Experts of a small language model.
Experts: 2 picks a token, a softmax router, a shared expert of 64 neurons.
Training: a variant of Muon for the experts, 5284 steps.
Below are experts of layer 12 (counted from 0) of a mixture-of-experts language model. Rows are named router (the router's row for the expert), up (a neuron's input weights, with its number) and show model dimensions 0-127. Each number is 128 + 24 x the weight over its row's rms, rounded and kept within 0 to 255. Numbers have three digits each.
After each expert's rows: "comes after" lists some tokens at least twice as common just before its tokens as in all text; "gets" lists some tokens that make up at least twice as much of what it gets as of all text. This comes from a sample of Wikipedia text that the model never trained on. Tokens count by the router's weight.

# expert 63
router:105090123114129138163097131144123093151129118134120144121176135188115168125093145208114115107122144111088175170110167148129104133106102116154153142090146126144147144120129115149130112142141101136136165137135118136122116102156127125149130141110110163134127101115154138104122140156134114152172137145143105157086138104114125132096097114143125188074140125157101088138072151115106131144142
up1:137152146116161116114137166126117102097165169145114100144131166184145114164098146114146104095095196151126170126105127128130104114111115131120149091129106085106089125091106124120155156133101125133138098161122137126127119149115113106111135137128124139103108128128122082142142140135119108135099117073149096137129094091104101083168175105131162133156148152108113132094102157119140165166139
comes after: " (", "19", "–", "aged", "18", "("
gets: "19", "0", "1", "2", "3", "5"

# expert 12
router:076083084121136162157138119111113133131118115113132127148125146170169155105139120136073159062149114108125162103120158101151137107082099132141117077121151141066120146057123131131140126107143124146096125139130121138127121163150123088132121125109113150095062133115174101116113094153110099143151120129110119143101136102146154114104124148115119127134111131129115123133151165106111135126097
up1:086141131086138163140129158141118141112165115099121179148126146084189144096148070134158085105087127152170098090105108144116096107128173142134153087104095096150125132152096103095149138126138118146124102150135130110110094139099137107147133090080152133112112113104147116127156145130136095125128126097155117101145139136118120117113163127131124118150121132131121069080148142142133147118121
comes after: ".", "–", " |", " +", " −", ":"
gets: "%", "0", "1", ")", "3", "2"

# expert 57
router:149078111108150146133107115102156098144142103102185114137085153082136144107131132111093086072151130130116126157143160128152147114144123141112126133175125119127147104145143108167148153140124119144100133120125121148142178100074130186119133123123146114150140141113099117127119140132176151141152144160096109163118111064168135142155131149138158131106121147087092127125107112154171116112134
up0:181149089133094128128130181127158163105084140139118132132101104083146149121177118124160162135120114159149086141115138142148151097153143116137146127123129125171116124145145067141104134128136159116157101076131128086080130113140096146131093099140178140133135088112148149126126156129127164130115140120119114118142101122117156155081156095124125155131151115145111117124130198112115124149120
comes after: " in", " of", " to", " on", " for", " with"
gets: " the", " a", " The", "The", " A", "A"

# expert 15
router:107121137153111121159126108103112128144124112159117120118141169162127112085105154138147106109150106164122160106102160084157159111143116114101104093119151145099125105093140125127177129143112091158096167139136134127108132160090141116138139120125162165084135133140049135117138060156126071150148100124116135095107143113119112111165084164121127113124114121164118123143113127088122134136120
up0:113116107096116152168124111145121121131117154146132136178125123163093117109117084152127151112064125142147129129138142116153154091146140116165128098147177128070134171132137116149120108153135142157110127131143105147093105137176165089128119146152097126126080109139145112112114156125122115130109159144117143080087180163132120137104079124114094162105136164123113151174125125119127149125099
comes after: "  ", "%", " 0", "0", ")", "1"
gets: " |", "|", "  ", ";", " Inf", "oda"

# expert 74
router:133136143110161142145096137117110156144128137142101178127142127172128171123097146168146127090138114095115110133125139148140147136148096142093106108133135098082120141139124082154139100113135158147137146149129165132081092136187141106146126102126116112132102072123182139075134091141144120122155125116127136166111125109127146118066068128144114132139138106135100150158094170143142117144111
up1:150107161131128133106125128149163142119135091067146123124175129142156136107139146131130110115099079101111161112118172165098164096141136112108121153148121135107101109151138175087127083154123137163132131135128136101130185130095153141173133088131104114096111132086118184114113161101126149105112155129123097104140097104094119138107132135107118131101147125136122131172124189132123096142140
comes after: "|", " (", " |", "19", "\n", "-"
gets: " 2", " 1", " 3", " 5", " 4", " 6"

# expert 25
router:157121160091137133128157146105148164149147124147152096160113122128106130142102133079103138120173158147152121168164122163124152091143131149162114140152175095152103132138102093170149130148075126164089118146138118119117180147138154121106139095076136099150123115107139102099152160149135123128143142121131150121126099073148132147118132182107102133081087136130116152108146126126111120111114
up0:075113146121122138102116133136096108104151131152128140150116136167140150134115150081115159101122111125159178118137123128129103120148131120106089112121161102158131162140099104139120132097126110119139119125103137095141085126106135117144118153132127157170114131173104087154182097135118051140101140160164113143082134168141126093141140133110131159145114171118092107129114140169175163125110
comes after: " as", " was", ",", " is", " became", "'"
gets: " as", " a", " the", " his", " As", " an"

# expert 105
router:116112122162120086117110146109131118149141109158136152118124123167144119098113106101133114095137104119109151117135156140114114113116093098125115135109105103129122130106096136105133130096107117108140179141138142106137158147098135180176122095124156125093151128112094103113103140168162092115156094135122150159157093143106163118148140147122112147159085066182100137137162112102199115134147
up0:136164121151143169138093132101148091102121152099138135150158117112134119101168121146146108179108145136135127099138142149165093099141165175107144133165158129133127138115114159110129128111090140113109166119174120123141188103095121162116142167127146161136141089124154152098142142105172140144124142164139127126140098099123169157118085187100099155149140160109142148140139131102133103126111
comes after: ")", "  ", "0", " —", "2", "4"
gets: " |", ";", " ;", "|", " defeated", " -"

# expert 64
router:106138116182127128123161118155128128147117139129116150110126149177160126158117166110084117105174187151147117101127145099146160139129097122118121097103122131134115123093116126150126138118108110160090121099155149131115135146101111157163134056112127126111178122132116129125144090150127091124139136141151153190154146103139157113144126140138137082155132104147110145095148171107183163112123
up0:111137129103121104123143130125131075129141128100129149164117106133170142105142122107103142174120139160066115128108132125118155112130127148138167123126139157124143130130114158140131173112166075112121103089120096133133141165102149157123117138133075100140163100103128119134120155102148164130141128150174119082082081136127124084176152108151145158142148124094107115169138185109114135133104
comes after: "  ", ")", "\"", " FW", "}", " MF"
gets: " |", "|", ";", " 2005", " 2006", "″"

# expert 78
router:141119124073126137060093118104172134095143111131111089131111111098125146153165111125173150130129117141141143116143109116129135138096123091140137066187140073176126116144149156148111148166130105133128114126119134131098129102134139072150109116110160161107148100116091115125110150087104153153142154118099107141094146103132124103136113112135127130172160157140144122165119125114161150118107
up0:154137157135124122157155141145146125140116140129106151126135095072077144148078122102137149154161123104127107130122155136101131091134124102123168152120114109093125137128155079125136119125110121073171132117119159134130131135086153115130150135147172145188177139091109153114069112115123082133132115140153114109102116122134138156122156133086111102109172176140112114127115098091119105098129
comes after: " a", " the", " of", " and", " mo", " The"
gets: " s", " l", " cr", " t", " br", " fl"

# expert 108
router:128171139137146126146117121119148139121122135146125154108120164153171123097115152165137174076099124095139135120076144155104162146107078113142119108125133140161100119091111130139122125100137105118125104099084148097143122147159128136125153148154110117114090164150153136106094122105122095146141134161127064157109154144088122137129148140080133130118122107140112170123118188122086157127173
up0:166110106093117136144153147081077146113123151144151110095094143107122157079132135162123140134126160113136117140084117166166117163146151114098164182132138138122090112130108166124130137128105130187131139102098126132097130145108103121106128157087111135156119117144152124176124131109137130129127122152113176139097128160138177134158121126120110157113132141155189101124137104165129143148082
comes after: " 1", " 2", " 3", " 0", " 4", "1"
gets: ".", ",", ":", " .", "′", "–"

# expert 77
router:107139108150116128113128119145117128133121121172124125114151129169138113140102183105124109113146073109116137157108148128132113086096084117135106110130117152102165166069120126145107133080127116112118138137111154129087116109119129128155105103131148125128080151153149083075096078164153103114140084165156114156176136144098136108114118149144116139155095141164147148147135077118145137147124
up0:156162083118144124203173161174080150140092177097140126164129138131113111134140149098090133066119179106174126106137158099141105145117142135137113118098158147147138156147123150108138116122149105134157118156153118145123094107119131180119139130134137118161147137118133130116117164137122111123163135154109126128116157120149156169120146102138104141127136169120084110127165154157129112144128
comes after: ",", "°", " mi", ":", " United", " ft"
gets: ")", "\"", " States", "}", "W", "E"

# expert 82
router:179134163116121132164149092118148170135128110147160136137160105133112099140138127128207126155108135146139158123127140102136147123159136139177113055089115138120145155131107166090131120134176152150118132129115113126095178123137144145153138151128122091083125117154131159129138152096127130095134139184159151128142122158151126149180127136143096128124135124121083107166151105127119147122127
up0:126147065113167155142144135093094186083113107102086073084138146108120137112121101116149154134136124116122145140080136117107130100107159135134159090109127116112129131112139126136152128171154126153067103105115135103161112136146094115122117123087151108127111111162116094158167149142101117116144131104136128148138122121108160143133110058139118109104126092130141114138112130125158101080129
comes after: " Website", " the", " and", " to", " a", " \""
gets: " pro", " Pro", " ru", " disc", "pro", " trans"

# expert 100
router:135113140146136128094111100110139095159092172148109136127130120083174153163117120149141132141128131124126117130111071123156084099078099150110115120162094173133160135100146101173117152070152141113091127139142088150131141119143118154110126132128113133060141080117158133146119136142146154151132128176138127128117137095122108151115142168124112152145093109145126138129123073155091116124119
up0:112117129136113108127137123168114129153102107100086107099115123110125108165120123184161146181144120093097155135148124162164129136167129171159109099127115150147143110126118095122144134127104161122170119100114125141109135127176128148131092116131124079123111097145137101150102120130171134142149147101113147113129131126158135142109174094117160143115089143118076203119118118142149164113173
comes after: " the", " mi", " south", " north", " km", " is"
gets: " north", " south", " west", " located", " east", " North"

# expert 53
router:129100121116120098076116183120115144130114099142131070129139119083109135137164156136145090160118143134141129109129112104162116144132137130095124154129123099103125159094164078108086131113097177162127136154153092125145129124098139121115099108105123122150125106086138103122128164143195163155127103131154132121133132046101105109137118093125122117125111091133137119114108125166129100129111
up0:150098096107124127087141116118129159162139178132130112135165112147095161131136149142170129095105144145105111071132129130138139107090132089098168133095140125121108123142110115151161135099127139113162126102123116087120158112117177099131163142155104136105159133123120152104136153101139141169162187115104151163162127155100102137120174146089089118157085133147122114152138159130132129095136
comes after: " was", " is", " were", " be", " are", " been"
gets: "ed", " used", "d", "ated", " built", " held"

# expert 99
router:120135146126090119140137142105105124156156113140131126128133120165084098181180117102107102159149136147135120102143106094148093127165146115116120165107079137115115111106140090113132106098118111102152099110133137084149127174099098131106142128142099083113163140098111106095165116130142105152112135152116160127148123164141160132134136141172119181074158121117156145112158100126114152139171
up0:149139150100152179096139146110118157120109097120121149104149161107160144096144104143121131122118131151123191129173177144109137150170070107096136111141123108107135109098144139137126108107151175123134117119130159103128145144114150155155115153160105158130112106145132094115114131181087133159114140157112148184156154159147144103164159115135116139115128148154128150158112125117164163088129
comes after: " |", ":", ",", " of", "-", " and"
gets: " El", " Sal", " Cor", " Pal", " Ver", " Ot"

# expert 88
router:132122160109187156140127118099126111152161110123119132137138134120165131129119160126119104048182131155139145163162170148125148082111118132105128144137135120111104113128127153144164130164144095140132152114134108122154128104106115148146138075151099112181143138118135094149146130128173176146130170140124141163134123105141113148116083143132157163119111142098109165139144110117188140153144
up0:139167143116119132116153144108171106175115153094143126111133091107074153136112162104132177120143114122155094177122132190121121127109094108157090141133161129105176102159115096139109110151152125139124134132113103143100132133145141149120090148091090107135133127125081094109121115162132097105117152083195134150130109104140117096113148113117140118110123152140127102136139184135137124144133
comes after: " the", " of", " in", " for", " at", " on"
gets: " the", " The", " first", "The", " second", " third"

# expert 59
router:122134155172104169124126117142106153161117137155127154132158126096132109122143103154131119115123093183126132139152107137138067125120114127077150125135116117162122165119156114157130126103131146138111108163095065115129090097120075136149118136118124132122183114133159141175137130126147170140111136144152136164184167137149104096119131153088159136119093137157131119118098099089139122096117
up0:157102149154160136125127121104140203143108125156132125125117134119161120151113112150098107155116072115134140163112119107131105129121113125158187140080132092116146067094162080113109094144100117153127136127110170128119091140109109118128128148121126153102167161114112139129133137107104126146111109114114113090133150106157151137134113158158136115113155118105069127154087146093102150162106
comes after: " the", " of", " in", " and", " The", " early"
gets: " early", " High", " late", " mid", " Great", " Middle"

# expert 29
router:100123101133115139179147082114166089128114082146129118147121138225178170125178140120131151084130122119143110144138138148081164096152078150145150114129149144114099126108129124130115118173131126136126108133118165124120125147132111172179111083107135130138120149159123143143089114129159117118111122133165130121116114127103138126147131168168141144146126100165148120136133146117159140112124
up0:064142092105133122137148119112125125136099153139140150141185118159131148133112150133144125141088174098127113123165108092121091118074101127074129102125097159059072119121135125123132122112183134150163117132070134160119100147115165127112102107142144143144116120131128069128129139135114103146135128124150104157133106133117114184131114138137100151147140136136144125135135146116161126166113
comes after: " 0", " 1", ")", " 2", "  ", " 3"
gets: " |", ":", ";", "|", " –", " /"

# expert 115
router:127126159095164084168148120164145136164108115167121155126139141166162120145128120086097142107165125171111129129118101126109133108097092150099149139085173120099120148088121121103143128136157098098122152102130110125103122128111089095098130114129183143130124099121141126117108081172125163144168103094134128134145112129132134102100144141134107147145110170154139104096104106111160142149077
up0:122148098117107118114130122132091118063099182130153136145128122144131196123110084156151148119134164086140146144143132158096115165113149153105111157126132105112115133137135103154104150123141109140109145125097115136170126108097141131093158136133133155082111152150122105146108172135150099101184162087089098144109119132111126098105124134119114101128160124115147111120123102176139158166166
comes after: " United", ",", " the", " of", " in", " New"
gets: " World", ")", " States", " National", " world", " France"